Weights of a small mixture-of-experts language model, trained from scratch on English Wikipedia: a softmax router, 284M tokens.
Below are experts of layer 6 (counted from 0) of a mixture-of-experts language model. Rows are named router (the router's row for the expert), down (a neuron's output weights, with its number) and show model dimensions 0-223. Each number is 50 + 12 x the weight over its row's rms, rounded and kept within 0 to 99.
Before each expert's rows: a language model's description of what the expert responds to; "comes before" lists some tokens at least twice as common just after its tokens as in all text. This comes from a sample of Wikipedia text that the model never trained on. Tokens count by the router's weight.

# expert 0
What it handles: Numbers and years. Numeric tokens and digit pieces in tables, dates and measurements, such as 500, 1000, 2004, and parts of years like 17'90'.
comes before: " |", ",", ".", "–", ")", ";"
router:61 52 46 52 37 53 58 31 39 40 34 61 46 49 43 48 54 29 43 45 46 44 77 57 64 59 52 48 59 36 53 33 40 43 70 51 75 42 45 51 52 78 34 43 32 55 53 50 65 42 48 47 35 54 54 63 37 32 45 46 45 51 47 65 33 32 38 58 51 57 63 51 65 40 37 54 30 50 34 54 41 30 50 47 46 57 59 46 59 71 38 60 21 40 52 28 55 37 59 43 61 59 53 57 41 50 58 48 49 62 34 57 53 58 54 62 60 39 57 47 63 46 52 45 51 66 38 53 42 71 42 72 25 74 58 58 69 54 38 55 64 52 34 30 47 37 53 40 39 36 53 77 57 35 39 42 49 67 53 59 42 34 48 66 66 43 30 40 40 29 66 61 56 34 42 39 56 50 15 48 75 50 54 51 42 61 67 72 42 68 62 60 51 50 61 61 48 59 54 44 32 58 52 70 73 72 53 50 48 28 73 35 35 55 67 50 56 46 35 53 48 45 40 43
down0:53 61 63 53 56 38 49 51 76 57 30 57 33 30 49 36 75 77 63 52 59 41 41 54 60 49 35 42 27 68 38 32 47 64 40 41 68 49 53 62 48 46 23 55 62 35 51 47 46 59 74 66 33 57 69 50 56 45 45 43 60 61 39 46 44 35 45 46 56 43 42 52 50 42 32 45 50 50 39 44 58 38 67 63 72 51 43 61 55 72 51 44 31 51 37 48 47 57 38 36 55 69 45 41 46 53 47 63 54 64 42 36 27 63 25 52 67 59 50 52 47 45 33 55 55 53 63 50 42 63 35 50 63 48 38 55 41 37 30 37 52 70 16 51 54 54 39 41 45 53 47 94 28 41 60 56 46 50 41 60 66 30 50 51 49 43 50 51 67 54 54 50 69 56 45 56 44 43 54 51 52 44 61 59 33 49 49 55 46 43 14 33 56 65 33 53 66 29 50 50 36 42 59 49 66 59 34 56 60 61 70 49 58 59 49 58 59 71 42 48 61 28 72 47
down1:36 47 43 41 47 52 17 44 48 41 41 43 72 49 60 44 68 60 40 49 59 33 34 33 57 25 61 76 44 42 68 56 54 30 33 40 61 48 45 39 44 41 25 61 37 50 43 36 55 49 19 65 65 31 53 46 31 29 36 47 51 44 59 52 54 61 56 47 62 37 51 55 58 51 51 60 62 53 46 33 59 56 53 76 68 39 57 36 56 46 43 36 38 47 39 51 62 30 33 45 46 57 69 61 64 63 50 39 43 48 64 39 43 66 53 51 53 57 66 46 43 54 74 42 48 67 62 25 53 57 41 59 36 60 42 68 45 63 44 42 31 75 65 45 54 66 51 65 35 59 37 70 50 52 82 42 68 54 56 43 56 47 54 48 40 47 70 49 38 40 66 67 57 40 47 66 59 56 58 52 42 79 54 46 52 62 62 52 47 52 45 61 50 51 61 54 37 55 85 53 36 39 46 55 47 48 63 57 47 32 57 26 63 46 42 27 44 35 53 48 39 31 62 48
down2:30 59 45 56 70 40 29 42 48 33 33 31 40 54 41 30 34 41 69 45 48 46 57 44 48 54 57 51 54 45 40 51 40 46 31 65 39 51 54 61 36 68 59 69 36 44 42 57 48 58 45 65 61 70 42 34 59 68 53 44 37 36 34 58 64 55 69 62 58 49 54 36 62 66 59 68 59 45 56 39 37 49 51 38 52 51 41 44 11 53 46 39 50 53 58 60 62 48 49 44 41 61 34 59 56 25 41 72 56 33 55 56 66 42 57 50 50 69 56 46 57 41 55 50 33 25 56 45 56 48 42 38 52 58 55 36 57 47 46 51 53 65 34 51 39 54 37 50 74 58 25 57 41 29 61 55 52 68 61 45 55 35 49 53 59 65 64 17 66 47 53 68 47 67 45 43 56 42 57 68 33 55 37 33 33 51 32 57 43 68 80 67 73 76 54 50 50 64 53 39 47 57 46 32 55 56 43 38 48 70 65 44 65 61 32 48 24 47 52 28 56 60 64 55
down3:48 33 59 46 63 35 43 63 50 47 67 36 62 57 60 48 45 60 51 51 55 22 50 59 55 32 42 48 47 23 58 53 57 57 28 73 43 42 52 50 26 41 47 63 45 57 64 48 50 58 79 52 58 64 60 48 53 34 63 68 41 55 58 55 42 40 65 55 36 32 57 68 57 55 60 60 56 48 61 20 40 56 69 66 47 56 36 49 33 34 34 18 39 58 54 73 65 58 29 64 58 44 49 59 40 38 42 53 47 75 50 37 56 54 51 23 48 37 49 49 41 49 23 52 34 49 66 71 72 55 59 58 41 54 63 62 39 37 26 59 53 54 57 50 50 21 48 43 46 38 43 48 52 54 44 56 59 65 58 49 80 52 64 38 61 52 32 31 52 46 34 39 47 56 46 46 73 39 57 47 35 44 63 49 33 52 51 72 39 61 57 58 62 40 48 60 44 41 52 20 52 34 58 42 31 53 42 38 51 34 64 48 63 56 31 60 51 58 66 58 51 61 61 60
down4:72 69 40 28 63 62 33 42 43 52 43 48 56 39 31 61 57 54 57 37 41 36 57 53 65 39 44 50 30 68 35 49 30 42 72 51 61 43 64 55 59 44 42 44 54 67 79 50 33 43 46 54 46 77 30 58 41 70 29 40 52 48 78 52 57 39 51 32 57 14 57 50 46 50 43 67 36 63 51 67 66 40 56 49 52 47 39 59 58 65 63 44 55 67 58 28 56 58 40 54 56 70 56 28 32 40 45 66 65 55 56 50 49 64 60 44 47 44 49 36 54 44 51 36 51 45 45 64 65 64 50 51 74 32 54 57 37 57 56 34 57 42 22 53 33 41 35 64 44 28 59 22 59 53 37 37 59 56 56 59 62 58 63 39 48 48 48 57 49 54 59 48 49 33 75 37 68 52 57 49 56 49 50 56 65 32 51 51 35 63 45 45 54 47 38 57 48 45 49 34 47 33 21 57 63 45 36 43 47 48 64 37 45 48 56 37 39 61 61 58 84 59 46 44
down5:65 37 47 55 53 50 47 51 32 44 49 56 50 57 57 51 58 70 54 39 47 54 64 49 51 50 35 47 56 60 53 51 61 39 60 66 46 27 62 57 34 40 40 46 38 47 46 62 46 74 51 45 50 51 43 53 50 82 40 35 72 26 48 52 41 37 43 61 33 30 51 46 55 39 43 56 66 16 47 78 38 59 46 54 62 65 51 46 54 56 60 55 41 39 62 45 73 70 46 37 36 44 39 53 54 66 29 66 26 40 35 65 55 42 57 55 57 79 57 40 30 65 41 53 58 57 50 50 43 32 37 41 59 67 40 52 46 70 58 29 75 68 60 42 51 75 49 56 20 56 66 14 61 62 61 62 61 75 54 46 55 24 56 54 55 43 61 56 37 61 53 59 64 44 50 32 43 63 55 36 30 50 49 52 43 51 36 46 44 61 41 45 57 57 50 60 56 32 36 41 48 51 25 54 36 66 41 49 51 48 63 59 56 39 54 45 46 51 50 18 44 42 52 55
down6:52 48 46 24 62 60 55 54 53 40 32 46 59 28 47 70 60 59 50 38 49 66 50 37 42 78 44 75 41 50 62 48 75 48 52 66 40 39 43 69 48 39 42 44 45 60 39 34 58 57 70 63 68 71 56 33 54 31 39 66 55 41 40 34 38 42 59 36 60 35 53 39 55 59 50 48 44 37 68 56 50 35 57 63 34 40 43 79 45 38 77 44 50 32 71 40 49 63 31 42 44 73 33 57 56 51 48 70 63 57 48 45 53 64 51 40 38 34 67 62 39 51 39 58 33 62 31 40 62 38 56 43 51 44 40 56 42 67 53 55 49 61 64 51 36 73 65 62 41 53 56 49 41 44 58 41 66 61 62 55 82 47 52 61 48 51 41 56 40 33 34 57 41 62 26 46 47 52 57 43 31 45 61 30 55 63 46 50 70 49 68 67 43 44 50 48 56 31 51 35 34 35 28 44 39 58 41 39 58 59 65 47 50 62 55 35 45 35 55 62 25 61 53 36
down7:27 45 51 60 46 72 38 49 61 33 53 72 43 62 46 51 25 35 71 56 47 44 51 64 52 50 41 56 72 44 59 76 47 37 51 37 62 35 52 30 46 70 50 41 52 61 64 54 19 69 54 29 43 53 49 41 36 45 44 46 47 50 60 50 48 46 43 53 50 72 41 30 54 33 39 48 50 74 45 29 50 52 44 50 64 48 68 44 75 59 50 70 49 67 43 47 30 54 79 24 67 39 35 41 60 63 48 48 56 32 38 65 31 28 54 61 35 35 58 44 59 40 56 46 73 50 43 50 45 55 57 67 31 64 50 47 52 44 50 69 37 37 51 65 52 61 56 58 64 50 41 33 28 48 68 64 51 64 48 34 66 50 54 36 59 42 38 31 58 38 39 58 31 57 45 23 59 61 54 54 49 38 62 53 50 34 71 56 42 43 35 54 51 52 58 51 47 69 57 66 53 39 64 43 57 58 41 45 45 41 38 74 28 52 62 53 49 46 63 41 53 49 48 77
down8:38 35 47 38 51 62 31 49 45 82 48 43 66 32 50 40 65 41 33 50 42 42 40 57 36 72 49 42 59 45 43 38 53 48 57 43 56 60 57 51 72 47 45 42 45 58 45 39 43 34 54 29 62 56 26 56 56 59 83 55 44 47 69 44 57 44 43 44 51 31 49 39 53 61 57 66 78 54 66 58 67 51 33 45 48 67 62 51 46 61 35 39 41 40 29 63 83 49 61 69 47 38 56 48 49 58 52 41 43 46 39 45 66 31 34 47 42 50 64 58 46 51 45 39 53 50 48 37 61 46 33 41 15 53 66 48 53 53 54 45 37 45 62 37 62 55 42 71 34 23 42 61 67 87 35 52 53 45 61 43 58 47 29 68 51 66 36 54 29 51 46 64 55 67 58 36 69 32 52 59 46 45 52 57 46 74 47 56 47 55 45 56 39 44 49 46 57 43 53 63 47 27 59 50 56 58 58 50 51 52 46 53 23 44 31 70 62 48 43 57 44 67 37 79
down9:54 51 49 42 37 61 47 43 64 50 69 65 48 33 46 49 53 34 71 44 60 54 47 56 54 33 47 46 56 49 63 62 64 37 33 30 34 49 71 38 47 37 43 54 30 69 58 43 22 63 58 62 61 60 39 28 44 53 56 54 54 67 74 30 36 86 52 48 45 49 41 68 30 43 41 43 71 68 44 59 45 32 52 52 33 53 45 68 54 56 72 34 71 58 39 25 38 48 46 49 50 57 58 54 58 62 23 51 61 66 38 46 38 60 57 57 54 51 42 34 48 51 67 43 28 62 50 50 56 55 62 46 48 50 79 30 39 42 65 39 47 50 50 65 49 44 54 37 55 62 57 66 59 56 22 50 49 57 47 41 42 61 58 50 58 61 66 31 52 48 56 40 44 56 54 18 45 51 50 54 70 54 35 57 55 34 42 67 49 45 52 29 46 64 43 30 52 52 59 35 65 54 37 42 28 52 55 62 59 57 59 56 46 46 24 32 42 40 29 60 64 63 68 57
down10:40 48 34 60 68 49 76 77 42 42 48 41 58 23 56 32 70 50 32 42 59 59 51 42 51 46 66 74 35 49 35 35 44 50 49 70 55 73 52 73 40 43 56 50 38 45 45 70 38 33 71 50 52 50 23 66 55 36 44 48 54 31 59 52 46 55 52 43 53 37 39 32 32 60 50 41 57 23 51 45 50 49 39 70 52 40 72 51 37 53 62 38 36 41 61 71 57 55 60 32 42 39 54 48 51 48 63 61 14 47 42 54 43 43 66 54 53 41 66 46 63 59 42 49 42 66 38 50 67 38 35 42 59 52 63 42 81 67 32 49 44 60 54 57 54 42 54 47 56 50 27 64 50 57 27 35 66 42 59 49 61 43 49 47 64 48 80 46 79 59 40 52 50 64 35 67 29 59 42 57 36 55 54 37 40 54 60 49 46 54 49 57 42 57 44 60 52 49 58 61 59 44 32 79 39 75 57 61 36 46 49 40 59 38 45 38 47 50 52 39 39 47 44 53
down11:60 22 53 50 51 53 52 49 64 41 54 55 25 59 39 48 55 51 48 51 33 59 45 28 62 62 54 46 42 33 48 50 54 68 47 64 50 47 45 49 48 45 47 62 42 40 44 71 43 68 39 35 61 65 48 32 29 55 40 45 63 38 71 43 57 48 59 45 65 69 72 65 76 54 50 81 45 52 68 47 33 71 58 26 63 53 36 51 66 48 52 52 43 41 39 37 40 51 47 51 40 62 36 65 39 67 49 58 28 52 66 27 51 44 52 40 49 69 42 44 32 84 43 54 40 56 25 43 51 35 58 49 73 63 64 42 48 59 49 33 61 55 39 43 63 43 52 45 50 75 63 41 59 42 43 65 49 36 62 71 52 42 44 54 42 25 56 49 25 54 55 49 61 53 44 72 49 45 57 44 47 44 53 60 62 46 50 37 63 45 69 63 55 53 63 52 48 30 49 44 27 59 45 52 50 27 15 63 63 49 41 70 55 52 52 50 39 57 45 50 34 21 57 42
down12:56 52 59 36 36 69 47 69 51 60 52 56 32 59 42 43 33 59 52 26 57 58 62 57 59 58 69 51 53 52 37 37 34 46 37 57 54 31 42 35 51 76 68 44 76 60 50 56 41 64 55 50 70 53 64 66 64 29 52 60 50 58 68 43 63 39 59 31 66 58 28 67 62 45 26 42 29 44 43 71 46 52 51 52 42 44 29 57 57 73 44 59 56 77 37 49 69 35 47 56 59 55 42 59 48 53 39 55 43 59 36 49 49 57 48 68 49 50 45 51 61 32 59 40 54 55 37 49 24 76 64 60 44 68 22 48 58 30 34 49 53 54 46 49 49 39 38 45 51 48 51 47 45 52 46 33 45 59 41 32 61 77 49 51 32 45 42 37 51 58 38 48 55 39 42 35 38 58 62 80 32 46 63 44 48 51 59 76 54 47 36 31 35 34 35 36 43 62 56 42 48 51 60 52 46 60 28 56 55 53 42 30 53 42 49 56 34 71 35 75 54 48 53 67
down13:55 44 61 44 25 61 38 36 70 33 37 57 51 58 29 63 55 54 62 44 54 71 30 33 63 51 52 64 15 63 66 64 40 45 57 62 52 42 45 54 61 38 58 43 52 48 44 64 59 55 52 64 54 41 61 51 67 42 44 55 42 39 52 38 53 42 18 42 42 77 42 48 43 29 44 39 53 43 39 47 75 31 44 75 40 57 68 58 49 59 59 30 49 54 59 69 41 38 44 54 32 56 52 40 34 44 51 54 20 69 53 42 50 41 72 44 10 46 53 54 68 47 49 36 67 60 79 37 66 60 70 55 63 51 50 75 49 45 45 73 53 46 40 68 46 68 39 38 78 52 43 55 37 54 52 67 52 46 41 57 52 58 35 34 49 58 46 21 53 40 57 47 41 70 52 45 50 56 51 51 50 60 51 36 55 68 39 59 54 35 35 30 51 46 48 39 57 56 45 56 39 62 45 52 46 58 53 49 52 64 51 41 73 38 48 47 60 43 42 46 48 59 32 44